python train.py --hidden_act="gelu" --router_score="sigmoid" --normalize_top_k=false --balance_loss=0.000502 --balance_bias=true --scale_expert_input=true --init_std_router=0.0235 --lr_router=0.00274 --optimizer="muon_variant" --max_grad_norm=1.0 --dataset="wikipedia_en"
Below are experts of layer 5 (counted from 0) of a mixture-of-experts language model. Rows are named router (the router's row for the expert), up (a neuron's input weights, with its number), down (a neuron's output weights, with its number) and show model dimensions 0-127. Each number is 500 + 40 x the weight over its row's rms, rounded and kept within 0 to 999. Numbers have three digits each.
After each expert's rows: "comes before" lists some tokens at least twice as common just after its tokens as in all text. This comes from a sample of Wikipedia text that the model never trained on. Tokens count by the router's weight.

# expert 3
router:481536462505518486570554522512528439540549507464534585547458505451477500532454561544515492553543452471429425480508569506501458517541487481562475462498485521536497483409543501493508499497601466586484496473489500473491546532457517516462516510595564407456454505526504502558464472519458484486592461534465523511577513492524481450444460451486438503494468447500463483461520438504542548496499
up27:524545480507531527489474406438501429429484528571495571497514523530509458487515519455464482458441552463456509505466508478482495431523535460461496500480573476504504449510448517549514529443503464570532509408534530457470470517569509467570533500523563523521515475500586537489537453464513602452533499492553510502414561419502495465519539519459575451475532478498475513504557550522501433486512
down27:517468488559431581484550483468456495476504501477506529495450457509532518531467425542492490470513545415504420550528536501507519502485536528495517545422501382495516496454527446518501425507523480533478511498563557480433473520475560460435478502554520422541451507492540553426564496495489550501570569506526512474465516532518482537459506544515563502535525439524430586500532499517446440519486
up28:527471600510485500547513443490530495504534498467436534558504517452478443503466471520547477535522418576581502492532555563468491464423568540489441489451532542516435546521436512473515486595459589525468528511489504556491515463420492472549537460477433486500496457561478522485536495494538575483544437500473550500517546506504494515470437552449490462461464471563511556520456498501505489503447
down28:534393472543544457549464508500526509577546516496510507517464521518541451459444511485518439556512517471519537460476532513570517461473482510410453421516558555477492498494495487509497462586504501547529562516505487492522521472473434547548545516458485580506469448486507552530558441512497460504506461557444425448520511464526461488496433522394515546439552503533532539507466486418500509560474
comes before: "=", "|", "\n\n", "\n", "-", ":"

# expert 14
router:515445513509487533555500529478514478512517545529576599507426462432493627472454496513523483493513451490522489577519508461431507545525452495568491486502484488567525534488518521547553495471574503531499491473439522541492565546481575478521513509520480459489476517496499517514435435474456571466560487471530514485560497566499490464489457426448483526475553466451492444472481404543537439468456
up5:526490484501449487540501494552428477534513496524479428450423502495512549492540487436398527478513498539520492475549466471532488510523522474482476482517493503508449518487550505556449503601542442480511528602491479582471523484505553483515427507407595525541577538515554513529441569488535454485477498565532483490492496529428500568503476458499513492473504487518428454503496420512461510559439
down5:471412520536482536485506453493511452476519450435435407546429473558526531477537535470454527469524516509492536532485509492443516497522562500405537522556513443560451531474500524547547456487514504513497520424527511555452464520542554493473445460469513475494518607473464480485463492538529519507603467512496485516479521562486508556560500513509514517481475542610523420557546509523467458463465
up6:534487494546497479488525463492452505549507484581526478528482504452440486480512520501474554471492486545493450512455524514503428484502545489462533573490448487411478500527505518472500607514499487423559582497577467536503597430504489489420488475506437435527550472490509451509484527628489439474464565549488498477476480565533480531511508488462444459463517470503460500491509506482490470596565
down6:556452481475568598543443559497550527541499460551506405466526546477514507471546536503482516503452459451496476447588495439462521538512481451450512488491524531502492497489560464480448544495511486543488464515513477468561545509495562517527483518493541525530534560494531507569510518490452499473498579372487446496516526520482408499584528495428449490501489507448454442537443494433527464502508
comes before: " |", "s", ":", " League", " team", " Cup"

# expert 8
router:539502486490516442488541479525545480517503458473508536504492457471464501525513616511493498495568458521543443568536509516519508498563506495537515453542468507567543538458482556518484481472516434526414468475523515489531556557393574546513546512511525480465448504520535434517450444525509469447542505567570531496516496587519521449462461448409529533461452454450457499492511462483533496412461
up5:483541564507436485464458469464569552399534517459523508434510533445471503456519543499482602481476500568584538493545526531510514514581498464527511448536510472519482472445533487465533492501503423487546488498468463515448497478433518439538529450546531571490402521497555508438483506496496462431554563503512455423542467509508529495463538493581491510487436472464517508444489489472509543541534
down5:475538583491471501531541502493451469494524457548519537487450562462501521476445437513456488571497587561513441486453529435478487576430482496530446474440530467476500539558510458487519455521561531489545496478542595558520436488477498552510459578504538500481426504565457499457557483469512478457533485513567478481483539477473476490482517469489461413549470568504545532479524448547526464445454
up6:508549630502522477539472481453533551516489476505476504552461466452447539506484515471486522507500469471495584481493490496420482466436510495541512481434433564487430514481489480522427499449457535564466530462544493429552432466513559453546453484527554537468491482502397478466498524464536544544479506514445524487491518456493463578512388533516546483513531546496548527493529520577510509537528
down6:469475496500545444516534469543470518460505499436534549466567482418493482531534505470507521494492431546598488523427471486513500453569596531455522503501579438416446555484483419481575517575490493455537427496525495534500583488465487517492539497527516469464500507438510484508467502474523402445489476454473504457488528532509564495522495517505529515481481571552489522455586488480523495541554
comes before: "=", "The", "In", "On", "A", "M"

# expert 15
router:525559556520481501524538561507537457550600460510531582459475545411535521595490524519517506445459457510451443515517479498502508446561506500510485463529462491498550541468517584491447435482529490458434451578423467468479488528466543486510548495574525438424496487530534499530417461508498490484506441546556557502584527518503488469504507496444479508451518475493446501470458462525546486481482
up4:409412472500430520434481497458491518467501559499489394427580491539495485473491473472520497509479486498573505502514521540464470589514534511531387560542474499451473506517566500490517558486543533481528524481519480570541545505469474477496517511439435429505472412466540459557579578509491516483537527492485459499434457482505500474488470466493489484547459452513529484531551469530511530426500
down4:456478495518448505485440526451512535498519589387459445515495446504450450478464448499470483478495504501537471497485543456504437567518586510532523464522496470519462457507521507552536559538528522464474542521470582460552501566485474470527481525565509568410482507471507486533466415534453462494494508475532532535458511521496495564470446572498559514502422580478555493568513473531507428484540
up5:520481463516429513534447505574536480551514439589556476448494477494531558505459490511482541506469515463481531478502523430494463473523472461434490550520569438506420467548446470508547513573481489443488430534521461499523481531443487523483556508543458515508560523525566507512564503544482535482534437439524502565482571539450552531504487484559406444474571501542541483484486465509480564558494
down5:509484480513501509461503545465485487441482505500476516539511550549451453477471548481494508548547516531457499534548458466515570532523532441471430488478516490459536587492534504505503492434581465614426507433496519538528491579568460539517486527491418491483483487547397516505554479471435528440567528510423480518515481470509425460533465565500550443487482484501502562499476470568503503559469
comes before: " was", " the", " he", " is", " a", " been"

# expert 11
router:508513509439490479515498534512545447550573538490496583473512437460494472529517524479503459490533456498423491545555493519507430513509446435520498454552460501503580509450589486519516461526548512448477464510485545501439490515495555434514581537572510439480445523480554459548403419517494485490523542502537584531584498539515506481486457457445518504542489501513430475429507505537551504511456
up9:429469461504460465546519522471493532481534515544475485488513533532596496507474482537569473485443591434485540495451471546504526449587475546476525546518454583531457565519510476457534527478449436499590507475450548464506454525528528481503496492555542494543517498476446564522479471416452497535512522432472422486491452539484435473543546547569491538528555547466521500510474522575483498490466
down9:517525512557553531482527477527444510410525452477544540487482549512475525520440450484557522478538434497495507518428514502390460469482490469575507478446480468412512490472468594500473488473499482491541472518516549427499551496476532483448496477478528550477555483492524499456459509558511557509495508502480583458538506546551576476427493535516536407528468511469484500549586526533549524410513
up10:469458481479560605435455504524477467428487518488482503527505527534480536563426463489564528516530541557485500461442520462468494433533521514490551540499499465503517477551421477508575433480473510514463532526521467494585543496502483532501475479547455462490487438468503516470503514520516600507512510548544560504470571456526479519507507577575550546478432424500468514448470513526499453455397
down10:573537530426547541485549553494454495479522527521448548386487479500539509495521482544513460484534514521552542513547498493495575519509566488518550494377494558490501504483626491558517474517462431506520493477435504480497389550466473502519449531538462525501487434517536519537477493494486439532481539506513499527568464459477440477525484508499507516444461515441488451554462567458504440503521
comes before: " |", "–", ".", ",", "°", " years"

# expert 0
router:518529464440462480520518509586493440512557465542544533499468470474476523534503581516471477485556467525520511532476527500516466479525531498532440509488478517501527529545482523494514476573580513516448467504493569461475495497503561467515552548527567411469441505440536514525464459487429471460539523526577622491571503484548522444505466492466433473442451552455461392457488457509497494451475
up21:510563448515577514576475482454507569546522525531445463522500500471457463458442470506514425485541573477477486494551524547528484491531503529464504493441415480567513528519540434482501432454546502464481476465520448490533535532424535515542483480513494535588568568526528495480525417480466530506480598518608494395490480502514490470522459511516551536484537493532505526517481481441457473482531
down21:528499478479525454483457465551526443535482448545494493484438502515517469499501491480503551497521528523531440522477597548542589436548460460447482409543469503476479496463454527481508465427494447527483473512505467488515472493503484477427530522460562518451532512574476490535576483518470466551499489498472495506501517539626491589475567477529506550606451500453508590471480433489464482528485
up22:566521515401405499598470486548528567420461528534453468507505485498462494522491498485476477508433432548557486526483450499535504469388479536488518511545511443476556495517470516446580492476545516437485480499524507571519499546430435477456419525465407562505513500487461507498448474488531529544481518481587455536514472477493478489483522510481499545562471537549513536511468507509555525509531
down22:484546542573471526513573464528486506540474398496482457510486508522494434516476515470474451496471561461510522488500497571540517450580544486472470549586430493526525545488535504532526462441557470507536548482481433444453528514547457487539519533450514456427527472525503523422500492524393457480481515481484509536478515444578487490482510395457527542444478519440532534462525532544494511546556
comes before: " |", "0", "1", ")", "2", "3"

# expert 2
router:524536507426412468562498509528585418542585456451497521485454514432551542533489531458479505519541480493472480552526553507480443508551527487576498489477482506525523522478521495481525520513515453536482474471440511520506472553474553482468576530548560436504484494482473505509420443465461520520522500535573612545603487530513478466509427505494493539515476446481525429458549463486502519430479
up4:531469403484461542550491478486571524475569468496417472388481469423467501510459508510508444467498514438497508546474513523517492438567498547604451549547555535497496483467472557548519513443488503519508527567468487552491530536503513472524468556537437518442454488475483550518500435554499515562495455496517543436548541439470522485453500501494518498427544516438530508489492477517553557448465
down4:458502428509496503517565494481559499477495465555500512511478476505482458514513440497418516552475435472509442457513517475485546489445556520327485448505511491566530521498423509559477493453464503555450443502522466439507504560550474512474520528536519509540522482579501450504507557552494534509498463519509464546463471532560552605466510549527503469504517478527548523515541476518454557512415
up5:445434576519492486499463550521526548533472480537549447448517583435501408498586500486495544492452514528538517413493480531546469449550470449498537525505488516550449493525525473537504487511484481509461432482499470508531448431550486582459434490535446500511462549511539522507519473458525500397485527513525502536529539536515536532559439487563517473489514426471446512585488447546482487484572
down5:537589412476612548491566428513490452454520508501506505508468427489543526537461529473520462505470530526481505537546566474527494502475499499518495443530491526463511500477486457407452547495482527476616531494567517534488520505453553471530577465481506525495559499510455463520499445553506488535582488454442528528481517542404484558456495520492444518481520453445515515442497505527485553460434
comes before: "\n", "  ", " 0", " 1", " 2", " 3"

# expert 13
router:553520490496491517504494486521447454542596529489588550468532527476525537511508548537527502508547447464466455553499432490494494497534562526510465529526448482520536434463481502499499472493496473587512414490457488482469505552513534484447541555516522459434489529547507478556444505521455510507550465545599523481584514498567549402478499465444500388495476490466442461489454520493577506454466
up9:533479487493553510516461500461453504487492494398493485446474444495407493496558568548586476475513521484465553506511530547564490462428458470510463495523549477520413429415503553492541593539585505570530481515522533538457531455521545490489512406540520521514496552433529484539534505521526516480515474475492521533434505439495506513478517525420518512515515493449559503467562503482539452553531
down9:524370496506523458506542520512532473490464462515514516549452585505545473475495469513426510514518504531496526462462532603477504515576448526437509521558561501449557600481566530567467550474523519529518529415509465461489507502545429552473468503470447434480491511513518457499493505484509553478512465476491519545535485476473527523540489400481505449490480459528442521513487587538475477546429
up10:537477502435482359538495514500466501498596513466519492513498466460500498493507496498553469479518477485552446512481465440538391486458512476607530545506513497460508549462550476579523477499503503571501535494502506432509467512514550481427458526467448499523449522498512434556587463483519530503510498490520470471503506544383562487561512507528448485459481493491531563563527473450432492523486
down10:550522471499482493522480443496503519558529415480506582520520533518477450499505562438513526476525523427480480483456451483524547436502460511490405457539490480476531546511530459476543556551493541549457500463507511582480504499532468492556523502556481459573507551417553550393530504482539478526482465488455451558516480520460506499518529586420544476535482518490494452526477547531450404546471
comes before: " the", " and", " a", " which", " be", " but"

# expert 12
router:524509532533479548444536531533519444489547501494523521539503473466551532552498545457486453509514456471434485497533496497483400548595485517486471508515434492515572530473486486481536477435521470485477489511469481523442505558463486494441533472580558412516506474561498447569423470510432499541510531557582574516605517541486510452500444433481523437513526488473464484467507515501521459480420
up4:474497532471486535494485507509470449499592499520544490582536535453536462586502495505481503502544546445582477516607450527480535455541491446510463457414476489501519511462440548531402478488431543450432528510476487548473457510493436543475473528526485428531524521501459454534530526579467488490508486454568508491502536554532447513491535488473510492528507484542459482519529530497602418441507
down4:566470507462579479571499422518540507416500515462484529460464480487501501487485521518538544519494438541485530466428517490467523425575566573453528501494497512513573503442520471480579471455550463571462530433494479514496526565517520487539528510457464498503595507482510498398496473447462505511510438501505470559525537474499569483512558503540508523461592427516567501446452486492485495523477
up5:493504501519557417514479506462543501523535450479496475529595492520476515488503541528505495587451442463542508521550458474483533455485468500493489551518518554519460428498496443474593438472477499468444484501497526462461564503551480521505548598462531482463560465540438518497531573493522536409527485509515499522574517413517493448489443462539416450490488392523506532515501542482534498551535
down5:576526491524531480418373552488513415441523481548434455493481477478521515521482444488453510521523431541536545412489567550498507423514537469536536496480504498461502467517488545532448495526472572477447530545472492517522527534428511488534502502536527512481504550476551516507439550499459500455476494519434440478558509599534508497496472499509570523458484535542543463482465495523465565574445
comes before: " by", " to", " in", " the", " as", " on"